{
  "n_layer": 11,
  "d_model": 256,
  "experts_per_token": 2,
  "activation": "squared_relu",
  "router_score": "softmax",
  "balance_loss": 0.0112,
  "router_noise": 0.3,
  "init_std_router": 0.0382,
  "norm": "rmsnorm",
  "tie_embeddings": false,
  "optimizer": "muon_variant",
  "batch_tokens": [32768, 65536, 98304],
  "train_tokens": 458100000,
  "dataset": "wikipedia_en"
}
Below are experts of layer 8 (counted from 0) of a mixture-of-experts language model. Rows are named router (the router's row for the expert), up (a neuron's input weights, with its number), down (a neuron's output weights, with its number) and show model dimensions 0-255. Each number is 128 + 32 x the weight over its row's rms, rounded and kept within 0 to 255. Numbers have three digits each.
After each expert's rows: "comes after" lists some tokens at least twice as common just before its tokens as in all text; "comes before" lists some tokens at least twice as common just after its tokens as in all text. This comes from a sample of Wikipedia text that the model never trained on. Tokens count by the router's weight.

# expert 22
router:109095084122145131156121113113155148157133164132161080163087090168162159120076133120116087159137132079145115148157204167138071116183133151193150103120089166084158154049113169111141096130120149061117164147114155171196108108097131143167122127156125166185151151134110097147141112138202171106116200145098133176099136130156106125080117127096191117094122142142168110122157101150099096097148134149095156099126132095147136182118144124167109164124188104141134144102180157160159080118084153145125161111092123117113118130065164070097164146140176141132097129194077198133104097153045090104099109132122157155113092102103137115089128143151099135196089133063138164153121169169152159090151124139079179157118161078126098124131198136115134188119167159097131110104210121121067171118122083
up7:171141119101143131107128139117068110112052164099203130118099092082156113102112102158134161085080154099127100099103088117199143138170133091160120066153139129124141190095179171128150079112166120139166124149090125146119096129095132092113149173116103079153173115088134126128125142111120113132138142134188105122144083125113123101121038144096101120122138104109178147110119146122119091083085100130126175142132100170099125196116125143165148190124125139072179109142100149127181113150186145089184143103129161190105178162156147162171141124163120149135145126209169173080143156062175081129115124191168045111083085187102114132140138089121126165170149114117151155134122187116143132135116093164042155105181162147167157115115121146115143148111093095058074181101152096074125111170132132
down7:104150144139070130224132107122080099162118205123154187172092138162148118133129081130140087137180114074134154053098057156152136136147116174093083158119083188165143115184169147104138092141090162110145077116045119100170113135094078119138155130110168176167089115141151147123116142116147154135126121148090147071134161174131173127135189122089172151146154149126173105148147119129158072131097113079189160140177097106102109143107118083125108124128111091108110123132168194096054121096184133101100096132102048050122125116121161167152074187114126197143168097142078142122138107163151148095132155144119182123082122136058144122108173130084141132121118146140100042092113129153144140150148115123126172078167127154156119116104141085121118115167098142159113115170125112142125178142114096
comes after: "1", "2", "0", "8", "7", "9"
comes before: " |", "–", ";", ")", ")\n", "\n"

# expert 11
router:152111087107117094165162095059114138155079106153138178152141146119170128108162112072131089074080094093086086115218123179174135165095101179117120078052144190120178159129131109090122101080123063118165092089115137094140106206076122080134123091099174136188134135130069119077123133156137089153090170088111134152108163130110135126130128163103149148078084160177130130138127134190148117099132069123068165144119079108143092157149122138129154103117171149077139168140103166106171103125141106098091141090140169127159150171139142085193120163121067114106096168121138174103135082194108193116138171130171102109111128121123127112096124119163147092098164095099127114102119103127183112097086128136184111109097112158162146116113195067105119149065108090139150142163103111130075134167127101
up8:166173111119167105188144109074083127110155130168075142111103079146173132117160095188185133116157127141130123047152135201110114127119098127093117157098152127108135121115091146094093167123176141115124051105143149135128160142107112095115130120193119119102102111036182152093165137088115128143099121239158164162119137137122155182145132164042080113149158141147144113107092139136107144171078107128107110110153154113126190100215114127113108102102112171147144145141161173135171126136078133174144134190118116124153189171073150132148161172098167123101175159141099126127116142082090141114127152176154122149093130148112196128158161116132156157122101095172090098117097081134087092104134157109135104134095099103151148116114121152191078046136140136108195155098078184154093119069147128
down8:103154152112119157142132142163190097073150215098154117134092100125153151089139152119173159065137104076128135118148144089136137133161172163135112176086067104164113088141120156108170091133122151170079137134137120054095139097119070163173115107100129165138209163131155116157101106125140106149182140106076133103144142145130113106087087125185098157092177065127150170155116104091201135107134088253105170127159122112062107115172099104131157116097171104098156147122145180085117147133165150116106160089116211042130112112095108119143068094157073103116083117082138109108128074079168143110099224103139088133127138122146123154147154090079093166097103158075114113099153105149122101154137104151174115151155108093152139135105112112136137110098135143127098124134170109131124082096129139
comes after: " ", "1", "2", " (", "3", " $"
comes before: "0", "9", "–", ".", "th", "8"

# expert 19
router:164147090106070125070100088149146199128105142086100208178096106125126102107151104168120136113077174120087109123097151168165138174145096137134125101073128204137154120137170112159106177147138075155112113122150122115197120175133160073118112135118167145168077173072073150154082135081139119163053128079122066131187168071107091102136101138143185124117090143142152119133169171195152109111073125123137138113108138085159135107140111150133103120135096095105127195168127167091112106145167152155138083146120146125074093105150079125145128141136150113152112133124119138069124173175145122132149153059155191108142169080114179120121151182159083162097095087076082098089115098151136076057118104138148085111100140119170103147159173105161130149131087111151156114049109118121084115169113133
up3:137154150177135083062053127138136107097050128108117127119164079141137156151183143127131105049156140159102090143067136116082148134194132148090092113143089142086116186108095093128122148186110105107111085134137142154175165125157179125160125115107144121204114132183094080170149142126150095148077145100133166127130121164151139127122090054119158092137138081094131098122149133111176047163201163082084167094161178103083153115105161170130164178136138119189140114122120127144199163115174191091090138127133136059122113128146108092104143105108112119112106144113098117127120151118088129111155096173119179126120163139207161133111111098129139114101046096125101104171130131142151131142133098080121135160159108101114105095163121131127144118110148166080097093126026104195097151103182146
down3:128067195111122110071174105136133157138112123157070124109124124086124178113101119082103153077162125186155116102113183150125162182094159188140084115176147132175113103181135145114091102105128139111100120117136136135125097146139135110100113089149159165115091137164070206126109050034125039147119116171142100093134112149151178128114144075136167137102124113146109120084101078105123135079074114122118161157177100091132151122146143109148108063123139101128118121094108161105131126096147054104115135116147192174166097099121110156119133125153111109078126164155074137103150122124167121143080163090138146167090093136082131083142131178083171173136105077123089171124158128129115129080162113095147093119095084116121084113147199170187113089094204135098086114137083108075081111203142121
comes after: "9", "0", "1", " ", "8", "–"
comes before: "8", "9", "6", "7", "5", "4"

# expert 37
router:165139095151131123146168155117154095167074082105145119136066155104133117139093174133125128067151111106084154152126171117094147178139172115187115155081096117110172138179101156155085150126113159164090128104126151073086141124111117143222177140136102132186119129170079102181140096167118096143142110199124157094105157109126146157149142187127150098113103153128115136160166109105062161126152115153138160097075145102100158099093134105140110143155133111162147134106071153121087074127167107140103079111148121173145140154076140115087115142099147099152137195200110081120132147164087131132151115151111100122155144145192098103101142103134187145184127131103139145135098090141158162130178141199165143155152194131129140123090098167152094094174141074070114060118198178138189115062044079
up1:108116093147172110130120135121195147103093087158153116148100134125121103150125144161138059175144145149119114119145155187118189169073144148097135130062124131133131078109168083117104171100148121170125158130129111145096157145086099151109129173124145107125147125073098089137146172131114069114126092074126144135170146090171136150134107081100102181122068067136149097088115200088121182139042132160094118156155086070136124128110133116151079112143174142162148187141097108116126085062091157134114072170147189163140146143119129103174146104156051071136149089160105170136132147081086149094164173130085107096134169078107093110106128120086109131122057156076176189096130144137062089151124113158144094105210150159098125129109110154145132113077192120127113165100123165152083151117063102
down1:158146081110164177136145111151113129153159065151126042161150105126164115135133104146146175129143140094140183070054126079147118088139146143151137136108055178142095097125131110206145161093130171144147080053138145138132085158112145171157220137128199122140152141131088160116123093156119139177132103103130121114068118133145078172122115174182105132098119110104111065122042084122145113134116148169128142060144105166122162135156136130139123148189160136153103114118123093120153172092100086107075165127146080084116116078164104108124144086138073062112098172137166035087134167098139111137078184153121142108125095090114168183067138130120152122187142141134085153124185141149145129192136099106117101154136169157099140127149146158175105134173121091116126108172172149152126098145095133
comes after: "==", "\n\n", "===", "See", "Personal", ")\n\n"
comes before: "==\n", "\n", "==\n\n", " ==\n", "===\n", "===\n\n"

# expert 30
router:152155115112124129095066121148114178155166151075132182081085132145108084094184147152110090077167120088131172193087151157075126088045162143111123112098138153100113148168099068157071153091124111162077166064151128108217167135140124105148082111090170116166121149164134140123120091138155134138104177049145123102188133160091123146171120063157108097165112099106133086144140198078155144086063143120092153166091157140151108119157156110166133094110090123141098092198192114136092170138137128119097116089118091118106134133110115099161098182122173150155124057138131131085063140089126106150165127093140173136100174083148169142101189168050107131136132116079126135155127110128122127084145188149093083087124123112156118141141151096128116105194137119114113135117151095098126134086127149
up4:104128147111138073152104108122140122106116055149136126099112133124128130136086072130131166099126125117134124180146082100111108069144148157108160184166195141141130111117127117087154105167097176161122134111136100103147111095074088149107130130108102105072102200095119131103126132031158153095167117093169162142118113141111133124129198148095132152129132149130062115065112072098113175112112126117190208124099107163127150171117153142150097069121118084093171125133073097126136156092113188154137082190081115130111104092169177141107159116158095077114114148136107155065126130079144143154139102113091128171095111120099177097093110150099139063137072110181033099152235139104138123117100158141064120157072096116166101152127133120138139108126167141133109083180142122111103093190064110
down4:117196121115105102111122167195088137112131143168091142141104111122157105078148101169131102162109069105155139194066086107107143105146146140135092115115155155122086055187131124171143157147127134170130167138156132182100147137194129117136105136160072101077144123107160154149129102125159161172141211103135144119130193093152114151160215075125125140104157078080115113078187121101167079125166142153099070160097114144121149091161128145142156136074149099119128159160140173115099165170130087078119131069092141113109121152113128098135156139109152128107130118144132148119127107144090164106182134069129136147200145125094060093155072207139098133126122115123166031129155199139182140129147084089184121135120059158191130094129113085114134098109127140145064164180154107141133157140144111
comes after: "|", " |", ",", " in", "2", " January"
comes before: "1", "2", "3", "4", "5", "6"

# expert 4
router:164196150125118118077170150119197189133169097140111062112119138074130148114149120136127194151122210101123177124165163120094097126150105125141173119124120106088113168127163077136072080093157113179169127169079095143102105151104142167126179103150109104154072138147135137104124121134133104094159134146120113059099184135157147158085115114141125121065108093175124063143136089146099118091180165137065130139091106132092069138179156129147089201155112127136180139116148110095122135195133142095138124183060100106133135098134160093130150097153130108085120156169078133141120087126166145144057128199146174105126131137145181135166081170132176086212126111151080154152128159128125123143099149111144097168110105098106143175095109138159093125145109056086163107136116138098171162059077134
up3:126117136101092147063137098173139143143127102143128131142120097139097186105130111096137050090118116114079148140086112045173129117127127054143059089141166166087131096084139066136106163129178188137111068148084127094114139119163182127136068125096100193163110138173119123155124143092153142101156128129180104146167106126161145099153119165144086109123131166122100137143144138103121144143130149148199173105113052162121125131178110129161150122128109163146191122149149160169134140140076136113079097107083110117132111102109144149119146083150188101118129151027113188169124124167139090170102191183106131126109117077157156082105102084126135155156191165158142109083060174098132137172125102129145056164096131120122142139153203133117097161163095077117116089144146206112081156118158104
down3:138158163122152130139131105205164201146130123168154128136064094068107164088077118109151109131140148146144083119121128174147167166107128093120054165138161125213121098215083171098106137182142070188192097127082114172139116164136126130088125102145145133174126116123084151081146108122156155180159071118123107099144094138158161180084077097141124156126135130129102161159125166131153098147083146196123140179083054097135073087149102127158158117108168125078145053154129132148133127174175176126150106125147134151143135113128150103082115159128134147094167101088147059155136150073129126104067131103138194167105088135154073117137142128161084167119097105155115104117115154163134115155127177143082105097154120084115073146154116088150198106084077195125130138114120156165099153131116139
comes after: "-", " |\n", " ", " (", " •", " Total"
comes before: ":", " ", "|", " Candidate", " Total", " name"

# expert 15
router:146094146101145096099101105152126121093145130123175129135161084052122151156115151127138092100078155089098114129131172140110068135075075169095136066067144115089164120176122138104100158093168061154043141109085147145169114096109138119119155111109160158181108125165127146058112158137164087116126184141060132117118127150160122170094122141128069128129142107099196102129178129136151069144066160128111170113107066129119121169098141112102193112101128128083088087129143172139164132131153150132149148094161124075120137139097128103140049129125129150114124119133076185137108183135136067131099129067156116121140134148151105151170177087138123125166130140060116174148112134170142132110115124084164086087146180131132081172175130052150124184162104097103181176117139042110183139122065154
up18:109133130151132133176062136101145145126116112137137149135145165097105108073140118109199129116099107082086142132120175137106157143137165209161117156128135131146094146129122115124113149180177105163082173118149154118154083119121150128106083234113111125121111042143135102152097118184141106066123078205129151125127140107240122093093055174162148158139154123126078076145083103184104110109146115145119100157078190137100154109139102138143123158105095139150124098088107109118168112152128065197146107079099103103143179125135109150099143158099081158154146052112077116162149177132181137161161112126132081131194089113142056132136104166130148114184064157150102112140099126133103157157137160060148124158140126131138104140123186083140121121156091103098174072108142170167148148140153162
down18:146088177071119107143138167170074191148149135112145156124075099159130070116118105164118102061177101117093152162129127148140134089123145070097121111035118111149137058159122109089075105108135157137100135088139081172157132133102120155126111125071183141156165137145090185112142188126214091188125092101144160133139133141059189122122090045164157050145107128093185092183147108136142147076146058115151067141139163132130120173095148115176124057097141102137099121151177128144180147132133123139147090134104095138139125159115142115099128099144122179142149112105124138126070070102141116110101148141200109141162148159166150122117177063141123122141129079146174099141119180104153125155122165120190079147146159116112076081138129103092136162149117121117104092124132108112062077110142112
comes after: " |", ":", ";", "aged", " on", "age"
comes before: "1", "2", "3", "4", "5", "6"

# expert 38
router:134106127129139168101088121072173105168104138114160134140079101067110172156109122170167130160134153138134081192134181148169123084229169166143103150100094076106177108105098169139099099094144124154096155148148132122152106099154140154106164171121071111194129108153106189078114092160202128051086157132086108187116073170149091132126134078119187109117099114150137119122147104102141128124179141120074141124123107097144142139072122135148124123143132138204136132041128146167153110108163140084129186111127186099148113060068138100108111137137156089097072120204132130163110170122108125115066166195146125159149128121116144159073153118148127170107083133190092136170134168178108126188143114146146081110097173100139156154126151120153117153111115184078099119155131118110109116106161081
up1:084161100163094161166087129088114137043170137115190088130185175135139157145091112076117110087119078142054111098162191129105131047175090120146146075118061099117189082097161197208152090208090130056118125159077155110134099148107197116137161148143121107143113151140138140135096142127147112117082148190152161071125103149156075122074153161097127131108099096052124168116109164112138091152099085127149129139113104126110093076146124127116118127118123110117123186128102094144173140100093116135117059144154116154174133136108134154132129103140138186161131139201106080146099070139068109118103127082085172130139133143091120075106140166162093076125111149159129082117149155129111088156163084164133147072091153184106083118125165118154175144117146115115129099146127128126130120101116109
down1:111100090160140109074119121085067142096139149134201165046071109159162106170087137115132118161108156148167148147161174109189178124150163120123119092118112175108096187088136126139130087141163085095151134179190043121167112131133052136171113071142120121130128153105116149135131124159144140102151152113137123146121149141108152169144161112151066110142130128142142133147075095048173115167097131107121177104170183074136196104156155099051125120158113125216165148128110147156134128196112144105115154092156097080121127145076128139100135108154143125158124111119125135091134177135119125076142115123123156077134075166131095143096130086132174063149177094113142152111160155139129114123116150177141094154174081136114142112083107179125162155144093160128140163096168058154025140142086086
comes after: " |", " ", "1", ".", "3", "2"
comes before: " |", " |\n", " |\n\n", "%", " (", ";"

# expert 5
router:125066123150091141138096182135145235136141146130151167208142150137146152143110095108070125137137185109128102183175096084143092119160102084143107135074103161108144104139101179136226171207086180076147132142109124114091093122100149129124119120132105145102109192121116117144083115164177146118178132155092155159111114142144078148136122116124160114116157146147149118108096128175162121128141090069105164122185070077129163106082139151150144133104134154114131088120137123143173099096081130090081140151122165138124166124102148094088134169163124102104098093184106188113152157104090125174163165047111087158119152136073040097066114140133126089143117123081135151143122076097127149154139142147116137119180139122136100079110128181153161138123124186047161127127185086183160124083141111
up4:091125142137165060090146140119102155113116099167136137089121140130069139120114122115174126106099130099149126153100113135150156122105136131158143123190118174117074186159103102125152157184159098120192128127136099100081144193164124114148123161152146137126051100120136094164098159154140131142213154115107103161139193122187127032142170147139132151128195117145183169116098150135142164163139196128143139111117142144086152128151127167112156065170119170119079114091146145191121136163101136100137113179130109132129196113142130045123127077097128130163127148148164149136160135133080161107147155080168099122141095066102087151035062148032131128115075120175143180085140139145186104061120114117108197167167120129154152142157146143172153145153144140131205145106105135146097142151147154
down4:140143178076122141122118141114170134091152149130162119124096117161135098148067112134157072111144204140167104119130156101115198217169140173117145145128104146125098200149142145140093178079075146089144147128077100151122125141140115158098106069109143144147086145036107122095114094033126193162163098143144119116083177138161115103136128153147131223119119089116134128152106107115108119121097105058107153136110167125124103116140146175200128126082127131156123074126142117142169162112198138112158097141121099170128099116152149103118104172106181094107105130153118169159140178120139053193063175155098155174124095133127099148145131097156151100143121116058112114136128094123166146117191110167146125134154165169133070154114168165163124200155153098116108090122152098071169179152161096
comes after: "0", "1", "2", "8", "7", "9"
comes before: ",", ".", ".\n\n", " and", " in", " of"

# expert 31
router:125179161126143164136123102048150127116140132127128082109192071121169164123069134151116126109125192114181125119101168160117087130111148145086120154137146111127117146069174133083149101112136119147184123135104130090116137116109155118178159143133118158196133073159124095132157142099079172129184145156146100157101104085135191168098141122097125085127087098115145111139042136097136157087138149160140159116071110176097149182078119090087143085169140124091087133107113169080143123147120096167116190105087058113101118120129106118113127177126145153126085151110058117082115149163154124100185088188099170139149115157155125138154156062125107131120181091174153098154213078108118097179117117172164075171096200123151150100081126093104140171058122118127077151144085116139149139067175138
up4:150142128144162138178169120133127143148148182127092131176072116161119140138123123114137064151141165133164109164108141158125134123093162138118083142053156131154147121123106117141155167138145152094178130150132177126162102109155113082118145119175068070091111136086086061153097087161119207113177140121108122181092134090119147125089121083104096145143077099130075140113103145124125144077147178065109148125130070109174177160135102147145085079185123126111111095074114112116120100085146157090152117147160159165131140052109160106191141173143177086094108124130109155098141140093148134095130102126172108101087180189151091114193201136096111096055136146127165153047150135170117111117076147099138111130119185129100181081141081106117118121153135072112157181112048092157097158101179168
down4:188196116153143176150135113096122108155124101158136111106096069106166127128107098148119088140119135120122153130122173135144109121153115162148120127118104182101128138093053143163160116125060088107136136160155098160147111133153062172217156185129104146146168075020115095211195077172109106154095100126093113199141121135104141140048180134131129129068115120156147131105107120123151097083114137060136131152151144147135101161102139095173072128158176112097109118084086133199121112184148135148126082184124134174151139146134091148147053158122131159130137088162105093135077130194079087163189138072104115087136096081179149120124139115122183095068104112144145153074114134102156174133125150114161140162087141107142124085159127176152114107098162155108113108130146093126130138085110120
comes after: " |\n", ")", "0", " —;", "3", "4"
comes before: "|", " ", " \"", " —;", " —", " USA"

# expert 29
router:108080154140156153117092092136101146132172108167121143095145128118077156121197100142174140131095118124167080144076177145127141122147106142075150147063104177139133115203113144089098132145117173128114166103153123158185123055103194176130093179154154173186136096133133132127127134138094111085092143096126142154137144145085130151078109115092174108104107134117179065136156183142145105116079165158171110143175095093162148146111167056089131141114110105195092221149164157112153093142179153154118127128131143131054125156146099142131091109096209092107087071121135129146100152160181089077128077088133085165196143101108140113107100084137122146145123136180125098208153096146082096105156107119141111114150134126152107204134123103153077116161075091110172147148134130082096158153106148
up3:168125123154142081160091151144145133136132131158156165131140066183121121201101105063134152128141168123101187204154112161131111154134097103082127099126122092132127094179135144169135172153170123136165133118136119179113150154111124084078154178100184125064146116086111150016171191122110134110135139054091088132124087126129129131120127177129161162165072134097082117174124165085070070150116162168117129151169176105150146119149188133145147130073117113086137123152136103179116166123149091155132193101120138119100123156112128079141109101137150178147118158063060132124122133124169106099084049116126120092088158140157187144080137121147117079097088133148123071207114159127140144156152174160085152133126120139157125090126102143088128135096069121170207095129153127161156150155114077
down3:095141119149172120092062134110076091132088129134020128108137103149112111134171103119129173043130131132158118139059099135123135167122158124169153120077122134108154144145078149160143130111137126122112103097082146110101114207173149168077111119119133106124139143090123124085127125107155121094119137171105131114091092136186054151113112027116065084131155145154100131152077134174089149088128103096136075118128141158088153092119149141105187079128112128141119192148152112215120124118117133160152145152122080120124167121142199125180152164161100095096123201118118155168167103150086154088115181131070064131114159162164110091117127111185154127157131078131117099121081085142115088131176162120121110136116122106128162112131176078128098182081177051164107117085135073060121113122118130
comes after: " |", "0", "3", "4", "1", "6"
comes before: "0", "1", "3", "5", "4", "2"